From a checkpoint of a small mixture-of-experts model trained on Wikipedia: width 96, 32 squared ReLU neurons an expert.
Below are experts of layer 5 (counted from 0) of a mixture-of-experts language model. Rows are named router (the router's row for the expert), up (a neuron's input weights, with its number) and show model dimensions 0-95. Each number is 128 + 24 x the weight over its row's rms, rounded and kept within 0 to 255.
Before each expert's rows: a language model's description of what the expert responds to; "mostly gets" lists some tokens that are sent to it at least half of the time. This comes from a sample of Wikipedia text that the model never trained on.

# expert 49
Prepositions after nouns. Prepositions, mostly of, after titles and institutions such as University of, Countess of, plus sentence-opening Despite, After, Following.
mostly gets: "Despite ", "de ", "After ", "Following ", "despite ", "Upon "
router [105 136 173 145 104 160 149 121 128 124 147 137  72 155 114 185 104 116 114 104 145  96 116 154 154  95 100 125 140  53 126 119 136 113 144 134 132  97 144 165 146 140 117  80 109 156 106  79 180 145 109 131 142 133  88 110 123 139 132 148  79 114 101 127 135  98 143 136 138 116 120 136 101 116 135 138 136 132 117 117 136 114 173 148 177 146 129 138  99 156 132 126 134 108 146 139]
up1 [119 141 137 146 146 144 119 145 101 133 172 129 100 148 185 134 127 151 127 121  98 181 114 125 142 149  87 116 151 150 144  66 137 139 130 111 143 145 168 105  91 137 117 142 112 113 156 146 132  87 155 121  65 167 149  95 113 114  91 136 167  85 151 117 158 123 165 116 117 157 166 122 133 122 125 150 152 125 130  93 118 140 139  91 101 116 105 128 150 132 114 113 123 117 158 110]
up2 [176  96 138 143  89 124 158 142 109 158 126 137 154 165 128  92 137 111 130  96  78 143 157 133 104  97 126 139 139 124 175 150 128  96 120  97 151 121 114 149 128 131 120 134 123 110 174 119 118 148 124 139 121 100 110 110 117 146 104  74 105  83 129 162 177 109 154 110 126 142  98  98 122 132  91 122 125 144 145 122 126 139 155 116  93 119 129 106 153 101 166 186 127  98 166 131]
up3 [105 120 125 115 112  98  97 149  99 133 156 134 107 105 112 180 163  98 193 126 132 121  94 126 134 109 129 127 129 131 139 111 105 103 117 168  93 147 152 136  98 144  79 130 135 149 173 153 158 123 131  78 141 161 134 103 152 112 140 143 143 118 130  79 141 153 139 174 142 161 151 171 127 105 119 126 113 149 123 125 113 112  89 130 188 121  90 115 109 136 137 152 141 142 121 128]
up4 [191  83 113 139 124 146 144 133 134 149 137 143 166 139  89 131 104 121 123 151 127 126 146 134  91 123  84 146 148 157 147 119  56  88 144 111 133 130 145 151 157 133 118 116  74 105 125 155 103 132 133 102 161 119 161 108 123 113 141 163 136 112 106 146 171 156 100 108 113  79  95 123  89 112 131 122 126 101 119 120 137 131 174  79 161 118 116 128 116 133 136 108 114 119 140 132]
up5 [113 135 134 116 118 154 120 190 129 152 111 122 115 119 125 114 166 116 130 139 127 167 156 152 166 122 137 178 147 115 165  63 153 158 132 142  74 102 106 136  92 125 117 134 166  90 156 157 110 139  99 127 121  92 155 170 161 122 130 173 126 147 121 108  92 131 134 154 144 138 133 114 127 134 159 155 126 116 155 141 149 148 114 150 133 122 129 160 122 166 180 118 131 140 128 155]
up6 [113 147 149  97 187 116 108  81 140 140 157 134 141 115 121 163 107 153 134  90 116 119 103 136 124 134 138 100 186 137 142 134 122 104 120 119  86 145 172 121 125 151 121 112 119 157 143 117  83 132 150  91 145 136  95 119 118  99  84  96  86 101 125  97 139  84 120 126 112 107 121  88 108 106 110 145 133 148 111 125  90 130 142 132 129 163 137 136 118 185 179 120 150 125 113 135]
up7 [107 124 129  66 138 147 142  94 142 142 105 129 139 166 141 115  90 112 136 150 139  98 134 161 160 136  91 107 111 143  68  88  81 124 120  96  91 150 143 116 100 148 123 118 141 107  92 111 158  82 113  88 128 130 156 132 105 142 134 121 143 104 146 126 120 130 138 142 157  91 120 109 129 112 143 160 114 131 126  99 132 100 128 109  82 160 139 145 106 182 152 146 110 160 103 141]
up8 [120 175 143  99 140 169 141 159  77 144 148 126  98 145 107 186 130 102 163 116  93  92 160 119 102 145 126 174 154  99  96 157 109 124 113 119  96 131 142 108 100 152 127 139 149 147 143  96 152 112 130 129 117 143 148 128 143 138  90  99 106 121 207 123 179 130 143 136 112 139  90 138 123 101 141 121 111 122 119 122 135  95 132 111 135 140 114 122 129 164 160 130  99 126 128 148]
up9 [105 113 152 135  78 112 131 145 135 125 145 135 101 138 114 124 141 127 154 155 176  96 131 147 168 118 102 109 112  84 136  86 139 103 112 152 163 179  83 118 115 110 120 138  73  97 131 119 144 138 157 162  98 106 155 120 116 108 114 118 177 114  94 146 122 113 101 100 135 126 126 131 123 135 100 127 140 131 110  96 156 101 120  94 152 174 155 160 125 126 116 118 176 125 112  89]
up10 [113  83  98 174  87  80 128 102 131 108 123 113 112 103 144 115 113 106 129 127 132 111 102 169 141 102 133 112 117 126 139 168  97 142 144  94  88 138 134 102 128 112 137 111 144 104 146 127 124 123 132 173  90  89 133  91 103 133 167 176 118 145 165  99 130 160 102 157 119 159 136  86 119 100 152 128 152 127  96 110 107 102 108 114 168 102 130 127 127 161 105 133 123  93 149 101]
up11 [181 152 134 134 146 149 138  92 104 156 154 139 132 140 129 119 136 126 154 113 100 181 117 152 134 125 147 178 119 143 136 128 108 153 163 187 133 122 101 155 171 138 144 100 142 124 132 150  90 142 105 106 114 115 129  91 120  99 112 132 133 100 155 138 121 100 161 122 105 151 117 110  94 149 141 129  77 114 112 139 129 200 134 113 132 178 137 155 131 116 145 120 165 139 157 106]
up12 [128 133 140 101 122 118 117 107 128 101 130 112 140 103 167 132 157 108 180 119 105  90 110 129 157 129 136 100  71  69  94 156 138 144 120 118 171 106 117 133 121 131 124  91 132 124 117 139 141 148  80  89 124 125 112 108 135 167  93 148 111 122 111  91 117 130 165 175 108 130 117  95 118  99 115 117 103 106 102 147 133 143 112 109 156 180 153 159 170  96 154 124 111 139 126 149]
up13 [129 105 120  96  98 160 169  72 126 108 121 110 134 176 117  91  99 154 158 149 133 107 114 120 134 153  93 142 126  69 141 113 107 134 156 114 132 178 147  70 161 174 113 124 133 115 129 128 111 112 140  78 143 131 164 110 126 135  94 116 155  89 124 156  98 125 127 125 123 158 142 142 124 162 173 136 145 123 109 115 108 138 108 150 111 145 134 161 128 141 134 139 145  89 149 116]
up14 [150 126 121 128 126 153 123 142 131  62 134 135 152 148 146 106 145 116 163 163  95 113  83 143 103 134 135 101 128 116 126 131 107 138 118 103 114 126 141 136 101 122 104 135 174 118 124 101 127 115 121 128 188 143 130 133 128 146  82 101 106 127 145 103  98 123 100 191 153 149 145  98 121 156 123  81 109 106  82  76  82 117 100 163 132 143 121 149 147 147 143 113 156 112 106 151]
up15 [105 149 148  94 187 162 128 101 151  75 139 126 116 149 109 120 127 134 123 142  87 104  89 117 153 142 112 120 147 129 112 167 128 124 130 136 152 112 110  84 140 116 160 122 120  94  97 126 165 148 123 157 154 130 108 122  82 133 101 128 139 153 188 133 135 142 130 159 136 129 171 163 115 142 169 145  94 174 133 107 114 105 119 112 157 153 113 169 106 140 143  88 136 108 125 127]
up16 [138 127 137 143 104 167 132 129 138  57 157 129  90 117 129 140 132 108 153 107 134 103  88  99 134 123 127 159 100 114 119 112 160 183 158 141 130 129 163 118 139 136 122  94 109  96 166 107 144 151 153 130 143 128 126 121 110 133 107 129 147 131 138 114 154 160 162 175  95 135 123 151 112 109 116 109 124  66  78  99 115 148 115 163 166 146 104 180 155 142 129 107 136 120 142 132]
up17 [103  88 138 175 133 131 118 131 111 112 129 131 118 128 153 169 113 127 113 123 131 146 155 175 141 102 141 122 132 126 123  85 170 154 142  98  97 132 144 153 111 164 149 127 147  95 142 107 128 120 160 119 121 151 136  76  87 120 125 163 106 125 119 149 138 116 101  90 113 108 189  98 141  85  99 125 127  87 104 125 119 115  98  91  93 124 121 175 129 117 125 159 118 105 154  87]
up18 [162  55 133 136 120 107 130 118 131  80 138 122 122 155 170 125 116 122 141 128  86 115 112 132 134 129 138 111 118 143 119  97 151 141 136 140 143 121 131 131 132 159 111 130  87 107 110 110 162 111 141 121 135 135 125  96  81 153  46 105 121 116 178 161 131 144  99 159 141 152 154 151 116 168 176 103 140 161 107  89 134 116 114 121  95 147 106 128 146 115 148 116 164 125 108 134]
up19 [155 161 133 133  68 138 116 139 119 127 137 123 111 172  80 116 130 145 130 135 116 139  88 132 128 152  82 110 149 120 117 133 112 185 161 124 100 124 138 171 134 105  75  93 129 107 178 115 145 140  75 128 154 125 135 132 129 110 152 125 104  94 125 103 134 135 156 133 143 136 134 135 124 152 135 100 120 127 135 113 114 180 142 127 139 161 138 201 145 155 114 107 148 159 133 109]
up20 [123 124 118 122 139  73 132 160 136 138 124 137  77 100 136 123 118  86 169 124 109 138 102 133 127 158 114 120 117 144 119 109 116 130 175 132 128 141 159 129 152 160 100 141 151 106 119 112 155 135 133 114 136 157 161 124 117 118 118 163  80 113  75  86 131 122 162 121 155 139 173 132 127 139 147 153  85 159 135 128 145  93 101 123 142 153 101 144 181 132 134 133 150 168 192 115]
up21 [ 95 148 127 125 116 149 128 145 167  97 151 138 168 182 134 104  94 131 125 113 132 167 116 146 162 126  79 161 182 109 130 175 132 122 111 126 119 109 112 130 110 104 133 114 165 134 121 173 158 120 113 119 174 143 139  78 102 152 105 112  95 162 135 108 133 155 167 142 112 159 104 148 116 117 127 173 117 106 113 128 129 116 111 105 144 125 128 124 190 124 127 110 107 104 143 115]
up22 [172 120 135  68 157 168 136  79 143 133 123 130 128 157 152 114 133 127 121 115 132 154 145 112  79 133  73 165 111 121 117 149 121 113 160 143  56 138 136 173 165 120 157 140 147 150 121 150 123 175 117 112 137 151 162 117 124 126 124 151 114 106 120 151 142 133 114 146 114 119 152 127 135 111 121 130 104 137 142 107  94 166 140 163 148  95 128 133 109 166 123 121 111 139  68 118]
up23 [147 126 131 135 155 123 131 139 151 138 142 122 105 156 129 148  95 127 137 141 131 116 139 166 115 139 119 119  97  57  98 125 134 117 136 100 139  75 111 156 140 125 119 141  95 111 181 112 123 125 104 156  89 148 119 127  85 162 135 148 128 121  86  98 180 102 169 190 113  91 145 115 108 118 156 136  98  95 100 106 141 172 164 134 132 118 143 130 114 149 158 118 129 107 126 139]

# expert 46
Verbs and prepositions. Auxiliaries and prepositions after a subject or verb in narrative prose, such as was, had, have, by, with, despite, upon.
mostly gets: "despite ", "Despite ", "without ", "Although ", "are ", "were "
router [148 127 143 156 125 139 110 127 111 120 159 148  98 147  86 138 134 155  94  98 156 113 119 151 148  89 125 140 121  76 110  98 116 146  96 180 122 110 165 127 153 128 109  92  90 184 124 103 144 111 125 128 114 136 146 125 119 150 147 154 152 187 155 143 103 136 132 124 133 134 117 147 131 130 159 165 147 143 117 104 155 103 119 173 152 100 111 107 119 131 112 171 151 133  70 110]
up0 [118 151 133 109 137 105 140 134 151 123 132 147 128 124 110 139 141  77 132  85 115  97  99 114 124  94 147 130 141  43 129 122 108  96 143 107 145 102 183 132 139 116 124 142  79 130  99 164 125  72 107 123 145 112 141 126 137 124 136 155 135  84 124 126  90 120 192 143  81 142 142 103 130 107 120 133 109 133 104 154 151 124 160 121 117 152 108 106 145 143 138 110  93 111 114 100]
up1 [ 84 138 126 135 137 144  87 116 153 115 130 142 118 127 154 142 118 148 119 160  87 129  75 143 168 125 153 122 130  77 144 105 109 197 108 146  92 129 147 137 120 125 115 139  55 172 153 126 150  86 106 131 126 128 126 166  93  92 129 128 158 108 123 139 122 128  87 112 136 134 139 143  98 112 124 160 111 131 123 136 131 129 146 152  88  93 115 145 118 135 135 155 146  92 134 165]
up2 [109 111 156  76 145 139 124 147 131 138 109 134 128 137 111 136 121 125 153 108  75  70 178 104 154 114 117 139 116 104  92 198 129 118 106 148 170 115 116 137 149 139 173 126 150 168 113 179 120 121 150 134 122 134  96 132 120 116 133 117 148 114 141 134 122 177 164 149 107 126 120 130 116 142 150 149 109 153 147 130 147 116 104 111 101 157 138 109 173  96 142 133 103 164 119  87]
up3 [116 112 171 161 151 146  73 137 130 144 158 124 120 142 123 135 142 147 141 144 149 171 121 148 110 123 112 157 160 181 120  79 111 159 118 115 133 127 144 131 148 114 128 134 169 157 147 149 153 126 112  97 101 127 157 121 136 123 115 143 120 136  99 142 169 138 117 145 164 165 167  77 129 133 128 117 118  79 136 174  90 111 135 128  86 120 132 102 167 114 138  82 118  88 110 140]
up4 [170 110  90 130 139 124 100 158 168  95 137 124 167 114 148 104 153 156 165 136 140 144 105 110 119 132 134 159 146 104 155 146 109 123  92 124 123 145 126 162 133 167 116 150  74 148 137 177 188 168 162 129 123  96  97 132  90 154 115 154 120 115  95 135 153 143 107 117 122 128 177 130 116 124 165 131 136 114 107 150 104 111 121 127 175 174 114 137 114 117 140 116 151 126 125 139]
up5 [152 116 110  93 134 132 128 147  92 121 112 139 134 182  86 164 154 118 123 127 143 123 111 114 114  99 132  94 115 165 155 137 145 117  95 144 153 114 175 131 127 123 148 160 138 150 132 162  97 111 136 116 122 138 129 113 135 162 146 139 117  94 126 162 146 191 113 124  93 151  95  86 116 149 190 104 131 140 134 108  99 172 167 145 144 145  72 122 130 109 132 112 126 155 131 145]
up6 [125 103  99 129  79 125  91 124 147 123  68 119 129 168  89 149 134 156 143 117 124 144  98  93 160 134 110 119 158 146 118 140 129  97 110 136  99 163  88 141  95 122 124  89 154 125 113 113  93 164 155 134 114 147 149 147 137 143 101 151 123 134 138 132 104 131 128 125 145 161 163 122 123 150 109 110 122 164 162 160 142 122 137 139 133 101  80 112 123 151 117  81 178 120 122  69]
up7 [156 147 122 147 150 173 112 118 125 116 153 127 152 136  75 172 129 109  95 155 145 140 153 133 135 163 111 107 112 108 138 158 109 116 109 153  87 122 151 115 154 104 168 118  73 105 127 111 144  51 130 137 121  78 153 140 145 124  94 117 102 123 126  96 163 102 105  90 136 136 142 137 121 123 112 126 153 151 120  91 106 115 153 130 159 132  79 121 119 123 154 153 102 145 133 126]
up8 [138 127 142 132  93 164 102  72  91 113 100 143 164 125 179 113  93 135 144 137  96  92 133 120 146 133 111 105 118 114 126 145  94 109 126 139 123 111 152 125 123 159 116  96 107 146 153 129  80 159 105 149 130 117 110 160  55 118 122  86 113 163 132 156 136 150 115 119  80 119 132 146 131 119 150 127 159 130 126 125  96 130 127 178 142 137 117 112 102 120 129 153 152 150  94 172]
up9 [129 105 122 123 112 113 148 147 107 152 127 134 135 143  84 139 124 153 119 142 132 134 167 123 144 146 106 104 142 118  95 141 158 133 102 140 129 135 123  98 127  97 146 106 106 157 116 105 140  61 100 172 140  68 157 140 152 154 116 135 123 143 146 170 124 195 104 154 126 136 106 136 128 112 160 139 104 145 115  51 124 122 117 124 127 129 153 120 139 138 156 118 112 172  94  82]
up10 [145 127 128 134 131 126 143 185 102 123 130 129  93 151 110 158 130 162 118 106 147 120  61 116 120 138 156 145 110 134 152 140 110 150  91 152 100 152 100 114 115 121  95 135  89 126 176 148 135 135 142 124 129 105 129  82 136 157 171 159 145 153 144  84 131 183 175 166 132 130 105 133 118 146 159 110 140 108  92 144 100 117 121 143 104  99 146 147 164 136 113 101 150  95 131 131]
up11 [142 165 147 152 117 175 122 107 151 146 126 120 162 134  98 127 114 158  92 129 100  96  98 142 159 137 135 169 129 165 119 137 111 114 109 111 134 127 116 145 142  76 117  82  74 151 122 166 143 157  96 138 115  81  75 156 120 131 114 149 130 159 143 100 121 143 136 127 133 138 155 181 105 136  90 141 124 169 141 118 138 124 172 134 142  80 133 129 130 145 146 152 103 105 132 135]
up12 [100 107 131  97 134 114 108 130 161 151 156 132 118 103 141 184 149 111 156 105 135 115 131 173  93 162 159 121  83 137 122  97 155 124 121 159 158  97 126 117 128 127 124 146 149 142 117 128 161 133 103 124 111  81 130 128 128 162 132 112  82 130  61 158 138 125 122 152 159 176 162 146 116 126  88 138  86 122 175 100 140 145 116 141 114 134 147 118 165 150 122 152 108 138 154 126]
up13 [101  99 142 104 147 102 142 151 106 139 102 145 122 123  91 133  94 130 117 141 135 144  94 122  96 146 137 174  96 160  62 125 118 125 128 124 129 145 127 129 151 132 138 176 132 106 121 106 115  93 142 145 156  80 132 115 159 107 131 145 148 107 144  90 110 123 155 195 129 128 129 194 144 121 176 120 118 168 161 127 117 145 135 160 122 143 144 103 144 157 118 115 129 163 125  98]
up14 [ 81 119 134 152 133 162 153 145 121 105 131 101 126 119 130 169 137 103  87 141 111  99 139 120 120 112 120 153 162 134 112  99 141 123 116 146 101 102 142 119 156 120 129 117 141 144 111 169 138  56 111 139 119  98 144 136  89 141 119 136  89 146 162 135 136 107 137 149  94 186 138 110 130 120 113 127 121 165 157 112 169 118 118 136 183  83 118 146 172 132 142 109 149 102 173 101]
up15 [113  79 114 113  76  82 105 170 122  96 114 158 157 124 126 121 149 126 148 119 110 131  84 125  84 139 100 118 116  97 111 127 121 147 122 128  96 148 158 133 141  96 143 118  77 102 100 141 149 133 143  76 151 130 154 147 119 182  97 149 114 125 140 131  92 122 129 176 150 103 133 107 109 125 133 185 152 120 123 131 116 112  96 146 173 123 122 152 106 135 117 151 124 141 160 128]
up16 [120 126 132 110 133 137 126 147 123 124  84 152 103 137 111 147 121 136 114 151 120 163 146 147 139  98 131 145 203 103 146 116 107 143  84 120 116 135 109 143 129 127 119 152 135 130 167 145 121  82 131 153  76 131 102 128 125  82 139 135 117 134 132 164 110  64 117 103 106 141 127 154 137 147 112 132 159 136 177  93  94 157  90 105 135 144 140 164 126 127 139 162 158 177  92 139]
up17 [111 144 137 124 146 131 131 158 154  93 147 134 183 115 138 144 143 134 116 154 172 132 114 127 131 143 159 118 100 132  98 134 197 188 138 147 121 152 160 136 123 127  89 125 111 154 156 154 198 134 129 103 158  75 129 162 138 144 138 137 113 121 142 147 171 118 114 123 147 159 164 159 104 105 115 170 159 123 137 127 138 116 117 128 149 111  98 134 114 149 104 156 124 120 157 125]
up18 [112  95 109 127 160 134 117  93  73 131 110 136 105 135 112 120 187 190 150 111  85 118 134 114 140 104 139 152  94 136 143 124 154 152 129 153 151 156 114 132 116 125 122 171  81 159 124 126 135 135 104 116  77 148 110 142 167  94 120 109 145  82 119 133 121 182 116 133 137  95 130 143 128 104 139 112 141 122 145  71 149 102 142 132 125 136 156 149 153 116 130 148 101 143 143  96]
up19 [151 125 158 141 163 116 128 122 131 106  88 149 144 122  64 118 155 114 106 147 118 104  90 106 128  97 113 159 192 102 110  98 113 151 143 115 117 104 103 118 173 116 112 158 152 128 139  99 116 129  96 148  88 148  94 130  71 135 140 103 145 116 114 129 103 109 140  89 103 160 117 141 131 128 139 145 144 144 113 116 106 119 117 136 110 110 128 115 186 118 126  99  74 109  95 122]
up20 [138 118 107 113  95 111  83 144 118 155 159 122  93 137 173 131 104 180 108 166 123 136 150 111 143 132 106 103 150 125 124 118  94 192 102 132  84 152 140 151  97 133 119 145 115 164 188 123 144 102 109 139 133 105 187 131 100 133 105 160 144  97 147 135 115 106 122 106 153 146 129 122 131 129 154 119 164 145 163 155 115 161 105 116 115 170 128 109 132 124 141 151 123 130 156 148]
up21 [ 92 125 102 103 152 163  94 124 148 138 175 128 105 141 110 110 123 174 134 110 132 109 117 134 136 111 161 131 124 183 158 110 149 184 156 162 109 115 157 131 121 119 110 129 127 155 152  79 128  97 103 109  94 109 158 132 131 122 127 127 155 127 143 106 109  87  94 148 126 118 120  79 136  95 121 145 120 135 105 111 132 131  78 171 168 160  94 159 146  98 108 123 118 148 121 111]
up22 [180 164 127 111 100 129 129 142 182 162 134 113 126 127 134 203  76 139 160 155  93 111 124 137 163 127  86 141 119 104  75 128 137 148  75 105 141 121 124 136 119  96 113 112 118 120 136 147 129 160 118 156  93  99 102 124 162  99 139 155  94 151 137 102 126 125 122 137 114 102 120 129 131  94 151 134 123 110 143 120 159 141 128 175 116 120 115 134 105 142 152 162 128 155 150 135]

# expert 58
Job titles and of. Occupation and role words in biographies and the of after them, such as professor of, abbot, singer, director, founder, mayor.
mostly gets: "Minister ", "guest ", "singer ", "founder ", "mayor ", "film "
router [105 128 135 147 133 106 121 147 121 106 116 131  91 148 142 174 154 120 155 123 132  67 131 162 129 104 123  98 105 103  85 135 135 117 165 146 120 110 151 102 129 122 162 121 126 149 130  73 164 115 103  86 110 140 121  90 138 123 158 146  77 135 122 103 133 133 141 148 114 138 167 160  92  99 131 142 136 115 109 105 153  78 131 125 119 143 118 119 145 169 156 163  91 154  85 108]
up0 [156 128  85 115 149 144 162 132 138 124 180 123  75 125  99 164  93 149 138 120 128 105 152 150 146 119  62 154 156 145  92 161 132 127  99 141 134 161 147 150 142 137 136 114  88 144 110  90 154 118 140 114 125 118 143  88 141  87  93 106 142 123 123 115 110 157 140 169 103 137 123 109 123 132  95 148 114 160 132 103 144 136 134 143 139 136 101 175 128 153 162 122  90 151 147  99]
up1 [119 146 163 110 166 154 134 119  95 116 111 139 133 171 100 139 133 114 118 128 152 140 144 151 111 155 167 102 140  73 139 148 139  79 144  96 154 102 104 166 122 102 107 160 136 147 131 126 106 119  94 153 121 126 147 140  81 104 149 173 117 121 140 153  71  89 119 156 121 118 121  93 112 138 111 100 122 114  65 120 143 146 179 118 116 138 101 141 140 145 120 163 141 131 131 135]
up2 [112 114  93 115  86 140 159 131 124 135 132 138  90 122 102 124 158  96  88 148 143 137 103 118  78 110 116 116 127 151  93 148 131 134 118 138 140 124  78 123 167  94 121  95 134  95 147  95 154 126 109 100 140 109 133 118  79 135 113 142 123 126 137 130 112  82 101 123 141 129 182 184 125 104 119 115 171 167 152 104 105 120 124 105 165 136 113 108 144 107 141 138 109 137 156  71]
up3 [130 103  76 111 167 115 130 107 157 123 143 128 145 140 113 126 128 115  90 133 106 132 118 111 175 136  81 127 130 123 108 153 179 143 137 108 138 154 146 138 137 124 144 133 161 200 138  94 132 159 101 122 137 119 154 106 145 164 105 136  88 120 184 120 165 164 137 144 152 147 129 147 116 122 126 163 124 125 117 122 101 118  88 188 117  81 111 104 119 119 118 115 141 112  90 122]
up4 [114  87 119  98 135 122  54 108  94 157 171 147 163 109 140 121 122 101 141 142 130 121 116 129 144 118 150 144 160 143 147 102 148 100 128  89 115 136 147 112 126  91 127 159 114 128 146  87 106 124 151  94 166 134 147 113 148 137  86 113 128 145 120  66 109 156 126 161  70 119 113 112 114 147 150 126 123 112 120 104 133  98 103 167 139 165 106 140 141 167 121 143 155 142 150 124]
up5 [151 112 103 118 174 163 101 112  96 107 131 130 129 129 171 150 179 104 109 143 107 105 133 126 147 135 123 171 129 136 139 106 114  92 165 129  91 150 116 127 156 126 102 147 126 131  97 143 145 127  94  82 145 117 127 122 140 157 179 167 133  90 175  94 124 158 152 181 121 128 122 104 122  97  99 116 136 129 113  97 110 104 126 140 102  95 126 148 138 151 142 137 157  91 138  91]
up6 [128 125 160 141 121 165 147 114 124 145 127 132 115 160 119 111  81 154 163 109 111 146  98 114 123 118 127  82 121 102 126 123 104 106 121 135 149  84 113 102 155 131 155 158 115 137 144  69 159 108 136 143  89 144  80 103 104 109 142 120 104 139 180 109 154 138 122 104 147 116 114 145 115 148 136 150  91 197 101 113 124 139 127 103 167 144 108 133  75 148 155 120 155 147 114 120]
up7 [127 100 144 151 116 125 135 128 120 142 181 116 156 148 152 161 164 141 146 121  90 100 135  89  98 111 136 128 139 107 133 135 161  79 164  81 155 144 121 129 159 144 115 147 118 102 163 108 139 139 138 117 143 137  79 153 165 127 131 140 102 126 151 127 156 127  96 148 143  76 140 111 105  99 108 101  98 127  97  81 127  90 137 129 106 127 140 125 145 198 122 130 103 162 134 135]
up8 [107 133  55 154  98 101 106 168 114 122  99 138 127 131 124 141 142 112 119 132 146 144 137 124  65  98 103 107  91 142 117 145 134 146 131 161 122 152 112 106 153 158 101 124 131 105 130 131 163 157 100 137 162 139 157 100 158 139  85  92 115 140 141 140 115  91 111 141 105 155 163 121 110 130 168 121 164 109 116  92 158 103 140 151 168 105 126 131 126 119 126  92  87 152 150 117]
up9 [156  94  86 129 151 143  99 135 118 131 128 128 127 118 114 146 105 146 114 124 152 110 140 150 198  97 104 139 108 140 115  92 127 142 130 178 136 176 113 106 141 152 139 115 118 166 105 124 133 139 147  88 144 130 108 149 147 129  99 171 136  87 128 105  94 148 129 148 136 133 167 114 114 134 153 163 124 167 168  88  66 111  92 118 124 145 100 112 117 104 122 139 112 162 102 146]
up10 [105 129 153 125 127 168 134 119 148 145 143 135  91 133 142 128 139  95 145 121 144 115  95 100 150 107  70 154  99 135  97 124  61 128 143 112 127 123 159 152 136 135 135  78 139 146 101 130 147 147 114 111  93 142 170 120 165 122 133 187 107  99 158 195 144 152 154 126 117 101 131 135 140  82 121 127 165 117 117 136 129 100 110 144 134 112  75 114 133 150 108 140 138 121 142 124]
up11 [136 164 120 148 151 161 142 120 123 175 119 136 121 113  77 148 118 150 104 126 111 127  86 138 106 104 139 109 113 112 130 139  85 125 151 154 169 128 179 143 102 128 154 152  99 150 148 145  96 161 126 122 149 124 134 114 149 105 126 110  87 113 145  93 116 117 165 110 155  99 150 144 142 108 110 162 107 108 144 103  96 188  68 140 134 154 108 144 143 131 153 120 146 135  87 153]
up12 [124 143 132 138 142 133 100 174  50 122 108 137 113 156 117 120 151 114 110 131 113 159  90 128 149 130 128 134 137 130 146 104 119 114 149 158 113 129 135 121 116 134 147 142 139  96 105 152 103 151 123 161  75 131 113 150 110 126 135 146 126 129  92  74 139  69 104 109  83 123 161 143  99 115 113 125 140  95 104  95 139 128 104  73 120 195 122 120 123 108 134 144 108 141 100 157]
up13 [135 133 149 121 175 172  96 130 175 135  96 130 120 150 123 156 100  98 133 111 167 135 135 159 142 122 145 151 146 125 122 103 119 108 132 138  68 107 157 126 127 112 148 169 155 100 124  88 124  84  99 125 121 141 135 103  94  92 156 140 129 154 169 125 129 142 197 150 124 154 151  94 130 135 118 104  86  95  98 119 128 111 112 136 121 129 134 174 124 153 158 122 124 142 106 154]
up14 [111 126 141  90 114 114 123 100 130 142 165 117 120 148 154 129 124 124  84 118 156 110 119 139 141 140 173 104 114  68 131 151 119 118 143 103 139 154 167 174 136 106 131 106 118 128 106 115 184 143 138 134 106 154 126 165  97 115 154 141 103 152 145 126 155 134 184 163 118 106 115 120 130 139 139 153 116 120 115  71 122 149 142 115 181  96 130 141 128 193 132 101 114 155 151 134]
up15 [105 114 134 118 164 138 119  98 164 118 100 114 120 160 131 131 126 122 139 115 117  93 108 135 154 121  93  60 128  95 137 133 180 118 131 113 115  74 130 156 136 146 152 116 144 132 134 120 145 168 131 129 137 123  96 132 143 162 173  94  56 106  83  96 125 123 116 144 129 121 135 123 134 143 159 116 142 175 131 164  99  86 128 151 156 149 125 117 118 109 138 122 182 120 118 124]
up16 [135 121 139 143 149 125  95  88 123 134 142 131 100 115 127 140 105 176 150  99 106 107 101 154 137 126  45  95 133  93 123 168 162 154 102 110  97  87 113 113 141 149 165 130 141 125  97 115 132 121 150 107  74 130  94 145 141 127 128 153 104 147 150 106  84 114 143 126 109 145 118 145 134 184 177 128 134 131 137 136 129 108 128 122 125 125 137  96  86 121 143 177 106 123 136 133]
up17 [106 125 139  98 144 124 122 145 150 165 128 127 179 126 107 140 145 111 103 117 129 140 124  95 150 132  95 164  94 119 150 133  80 116 126 190 147 154 106 102 171 152 177 114 118 152 124 102 167 144 163 132 128 150  98 133  87 141 117 110 108 129 147 100 135 133 107 155  95 151 133 150  96 142 167 123 119 115 168 102 109 107 116 131 107 163 122 128 136 118 109  92 133 160 152  73]
up18 [137 122 144 153 123 129 129 135  93 142 175 143 112 133 102 134 112 159  90 125 147 153 140 105 192 142 102 162 185 136 113 127 113 160 141 143 154 143 155  87 135 149 143 150  94 152 158 114 128 105 146 123  97 152 148 102 112  88 159 140 147 146 169 141 102 150 117  54 174 133 103 118 129  94 117 131 152 154 122 143 151 115 147 139 152 126 134 136 119  95 131 110 116 120 144  95]
up19 [110 145 129 163 128 105 112 133 135 105 104 126 108 139 161 144 148 117 141 123 139 143 108 169 164 136 149  89 115  87 107  78 197 127 126 123 106 124  83 136 172  84 110 129 149 100  99 122 133 141 107 156 125 149 115 150 140 177 152 186 119 118  93 144 123 118 136 161 102 101 154 128 124 145 151  95 127 128 110 172 116 155 143 136 154 157 124 129 143 146 150 128 113 160 152  98]
up20 [131 136  90 146 138 136 155 133 114  99 116 118 171 132 104 165 129 195 100 111 116 110 139 102 120  89 105 159 144 123 118 133 123 119 130 151 146 119 143 115 136 192 154 112 113 150  76  93 117 141 158 130 154 133 106 123 131 128 171 134 127 143 104 132 121 148 124 143 112 145 138 113 105 140 122 166 142 164 147  98 115 118 146 121  88 106 126 111 171 158 153  93  73 111  76 103]
up21 [ 89 111 143  95 148 134 114 154 107 133 100 152 123 150 109 129 124 156 117 132 145 132 133  94 150 154 121 110  73 144 114 112 105  95 152 122 108 107 140 126 123 124 125 132 140 124  98 149 162 118 119 103  95 135 140 141 155 215 104 103 181 147  87 123 148 130  77 166 131  93 150 138 124 142 143 102 167 146 107 145 149 128 117 117 109 126 152 158 114 110 155 116 138 154 157 179]
up22 [117 131 132 160  59 114  90 130  96 133 127 139  82 135  96 133 115 111  89  89  96 123 135 163 129  91 144 137 147 107 110  90 105 121 114 130 130 157  98 118 173 155 147 115 131 124 159 108 112 125 122 141 125 121  97 151 147 171 105 152 117 137 143 109 128 136 128  80 128 140  84 184 113  98 130 136 161 104 161 114 180 107 121 134 155 128 126 107 105 144 138 150 106 135 129 172]